From a checkpoint of a small mixture-of-experts model trained on Wikipedia: 1 pick a token, 7709 steps.
Below are experts of layer 6 (counted from 0) of a mixture-of-experts language model. Rows are named router (the router's row for the expert), up (a neuron's input weights, with its number) and show model dimensions 0-95. Each number is 200 + 40 x the weight over its row's rms, rounded and kept within 0 to 999.
Before each expert's rows: "mostly gets" lists some tokens that are sent to it at least half of the time. This comes from a sample of Wikipedia text that the model never trained on.

# expert 2
mostly gets: "Ch", "Al", "Sh", "Mar", "Th", "In"
router,228,299,204,264,176,145,227,179,183,174,168,208,229,203,221,159,173,134,191,245,121,243,229,173,143,276,188,225,178,182,156,178,166,102,224,160,194,198,156,169,148,180,180,183,183,222,184,134,192,265,220,197,185,134,262,203,245,267,242,231,207,208,227,204,215,222,180,194,247,269,202,217,220,258,173,125,158,225,232,138,211,232,222,200,218,251,239,179,149,263,218,216,286,201,148,162
up0,205,156,196,170,233,192,252,249,222,230,231,225,215,199,157,175,237,190,124,212,206,303,215,243,193,241,186,198,205,242,124,132,201,126,221,221,242,164,158,218,169,165,227,240,223,176,181,216,171,168,202,262,217,240,190,147,234,192,178,196,207,208,227,202,260,250,132,201,210,214,252,131,202,199,186,133,176,267,254,311,204,143,169,203,245,126,266,115,179,203,232,172,248,226,227,165
up1,250,222,133,168,116,203,226,131,222,196,224,208,248,152,147,150,199,213,204,156,202,254,190,188,189,140,237,206,197,212,199,249,201,171,119,198,175,242,179,245,224,165,183,196,135,189,181,162,241,237,233,277,222,133,262,165,136,227,219,215,237,258,211,216,226,305,193,182,206,181,243,198,157,210,192,202,189,200,284,150,297,188,141,225,133,143,220,220,181,238,193,170,273,190,228,217
up2,168,161,182,178,238,151,165,119,159,94,173,183,177,195,148,164,172,181,237,233,255,220,262,132,189,190,220,254,200,114,247,132,268,139,182,177,204,223,188,217,143,201,262,187,219,158,148,141,245,212,191,224,141,206,238,144,269,238,229,188,217,167,301,219,143,210,203,238,205,229,216,169,207,174,166,156,133,222,264,180,173,223,186,190,172,200,143,221,160,221,228,222,216,213,226,213

# expert 1
mostly gets: ", ", "with ", "for ", "(", "from ", "was "
router,182,201,187,146,256,209,233,230,163,272,225,136,234,201,216,225,200,163,201,194,163,164,231,294,207,199,185,161,178,173,256,168,233,188,199,280,191,163,229,182,156,202,158,238,199,203,128,229,263,200,171,224,181,168,162,195,224,152,139,228,186,141,220,195,223,176,135,168,138,168,139,225,187,194,198,128,192,171,316,296,194,159,162,229,208,151,180,272,139,211,275,193,216,233,220,162
up0,140,149,202,146,165,156,198,217,220,221,229,226,203,267,135,200,203,173,202,204,180,236,222,160,220,195,129,231,156,171,205,219,171,173,186,288,192,271,286,219,198,222,262,256,228,238,133,183,171,138,184,241,177,161,197,188,227,156,157,238,234,208,243,211,196,198,224,196,273,165,204,217,248,139,140,159,153,229,241,280,187,163,185,125,273,195,240,224,277,184,262,171,201,146,200,149
up1,196,229,204,188,244,217,183,228,238,207,230,225,138,204,194,214,155,198,147,238,201,193,234,117,209,216,150,192,174,230,303,262,234,154,225,134,138,198,188,219,228,154,210,132,166,245,174,244,127,276,172,274,292,206,209,197,177,169,159,186,225,175,269,187,168,174,233,209,236,143,167,207,243,245,221,157,194,271,192,232,157,202,182,240,192,199,213,219,263,156,233,156,185,185,115,274
up2,252,174,218,155,270,178,247,233,206,247,187,154,253,190,142,237,182,138,194,210,180,58,211,213,209,192,226,141,179,133,252,187,214,177,212,305,239,155,200,170,243,167,222,219,168,194,226,258,208,166,212,183,226,103,143,274,185,162,202,238,213,218,233,188,161,219,158,240,220,192,203,189,180,190,135,165,226,151,173,292,257,152,216,222,193,188,227,218,181,238,222,239,183,249,206,232

# expert 0
mostly gets: "ation", "tion", "ts", "age", "ations", "ight"
router,153,142,174,218,190,246,117,170,170,184,156,192,122,230,167,280,240,251,215,184,271,170,153,174,260,162,262,221,228,242,293,220,216,283,163,240,222,204,186,263,231,213,209,175,199,171,204,267,198,142,207,208,225,208,178,151,210,170,268,154,167,211,223,193,122,185,241,118,196,193,176,227,194,175,189,249,244,185,177,218,183,258,212,209,162,215,249,177,213,139,142,187,169,242,261,245
up0,230,131,84,188,166,207,161,183,222,172,227,222,153,208,193,137,207,211,149,137,233,255,165,162,246,199,176,255,198,216,183,156,230,233,180,196,293,196,220,227,209,156,232,294,200,234,214,184,204,242,110,231,222,198,223,147,253,228,254,184,204,228,230,208,181,207,265,167,134,175,170,182,152,239,236,211,147,250,146,156,194,256,228,223,178,234,243,127,279,169,177,229,205,204,250,200
up1,245,129,223,234,218,226,174,234,260,225,222,146,251,217,207,192,163,135,279,206,227,180,232,186,132,149,182,209,199,184,134,210,239,213,138,277,241,220,221,141,206,225,220,225,198,206,223,143,148,225,171,153,258,261,210,170,219,226,203,182,267,263,164,144,202,249,230,220,192,199,243,234,189,219,183,204,141,237,172,160,125,277,228,175,182,272,152,244,198,114,232,178,229,254,196,258
up2,162,207,137,183,219,274,162,156,200,200,182,174,217,204,268,190,172,253,218,287,159,170,219,197,215,146,205,240,184,138,168,200,216,224,243,197,241,155,246,209,205,251,293,234,210,132,198,140,224,186,224,128,200,288,176,127,233,203,160,153,76,234,141,164,193,159,232,192,175,238,205,227,244,136,200,198,176,158,257,189,233,216,246,178,235,267,185,190,251,185,209,176,198,199,236,176

# expert 3
mostly gets: "== ", "000 ", "new ", "three ", "States ", "He "
router,247,214,245,185,164,191,219,232,299,200,254,258,219,165,208,113,170,207,194,193,213,214,202,166,182,189,148,192,208,192,68,229,197,204,219,160,190,247,214,180,239,198,239,216,219,215,265,163,169,202,205,178,179,265,186,265,136,223,163,190,231,227,146,211,286,202,199,302,235,195,266,146,204,184,226,262,193,227,125,188,213,165,180,170,200,187,118,184,280,213,168,208,172,141,160,207
up0,191,254,158,158,197,246,211,125,200,254,233,228,148,208,198,132,148,138,223,214,187,259,174,191,136,175,190,255,274,193,173,126,228,243,178,248,190,221,131,172,194,194,241,233,185,152,159,262,234,230,175,211,224,193,182,213,261,238,212,204,136,175,260,180,201,120,189,215,157,227,174,200,217,195,186,164,234,183,147,171,109,241,201,188,244,171,231,128,244,251,204,299,165,213,193,260
up1,272,162,197,170,192,258,268,133,233,234,185,202,229,218,237,200,148,226,216,296,161,224,215,198,192,178,193,216,171,135,211,168,143,238,226,221,243,215,176,247,166,182,179,125,238,147,168,292,262,146,166,206,220,237,207,71,190,217,214,186,161,139,221,114,206,208,165,255,236,223,251,207,170,187,177,276,235,164,218,195,158,197,183,210,238,238,199,167,216,272,194,209,209,177,162,235
up2,237,160,202,192,116,195,151,200,205,190,198,165,134,197,219,269,220,207,163,211,181,238,133,210,172,238,236,176,173,268,180,181,147,232,241,225,124,179,291,232,192,95,191,196,168,292,198,202,236,135,257,253,240,192,144,252,197,160,235,217,236,197,130,154,207,160,171,220,152,262,282,189,233,190,223,147,161,235,168,235,192,211,160,212,225,177,182,166,179,233,176,154,220,231,188,144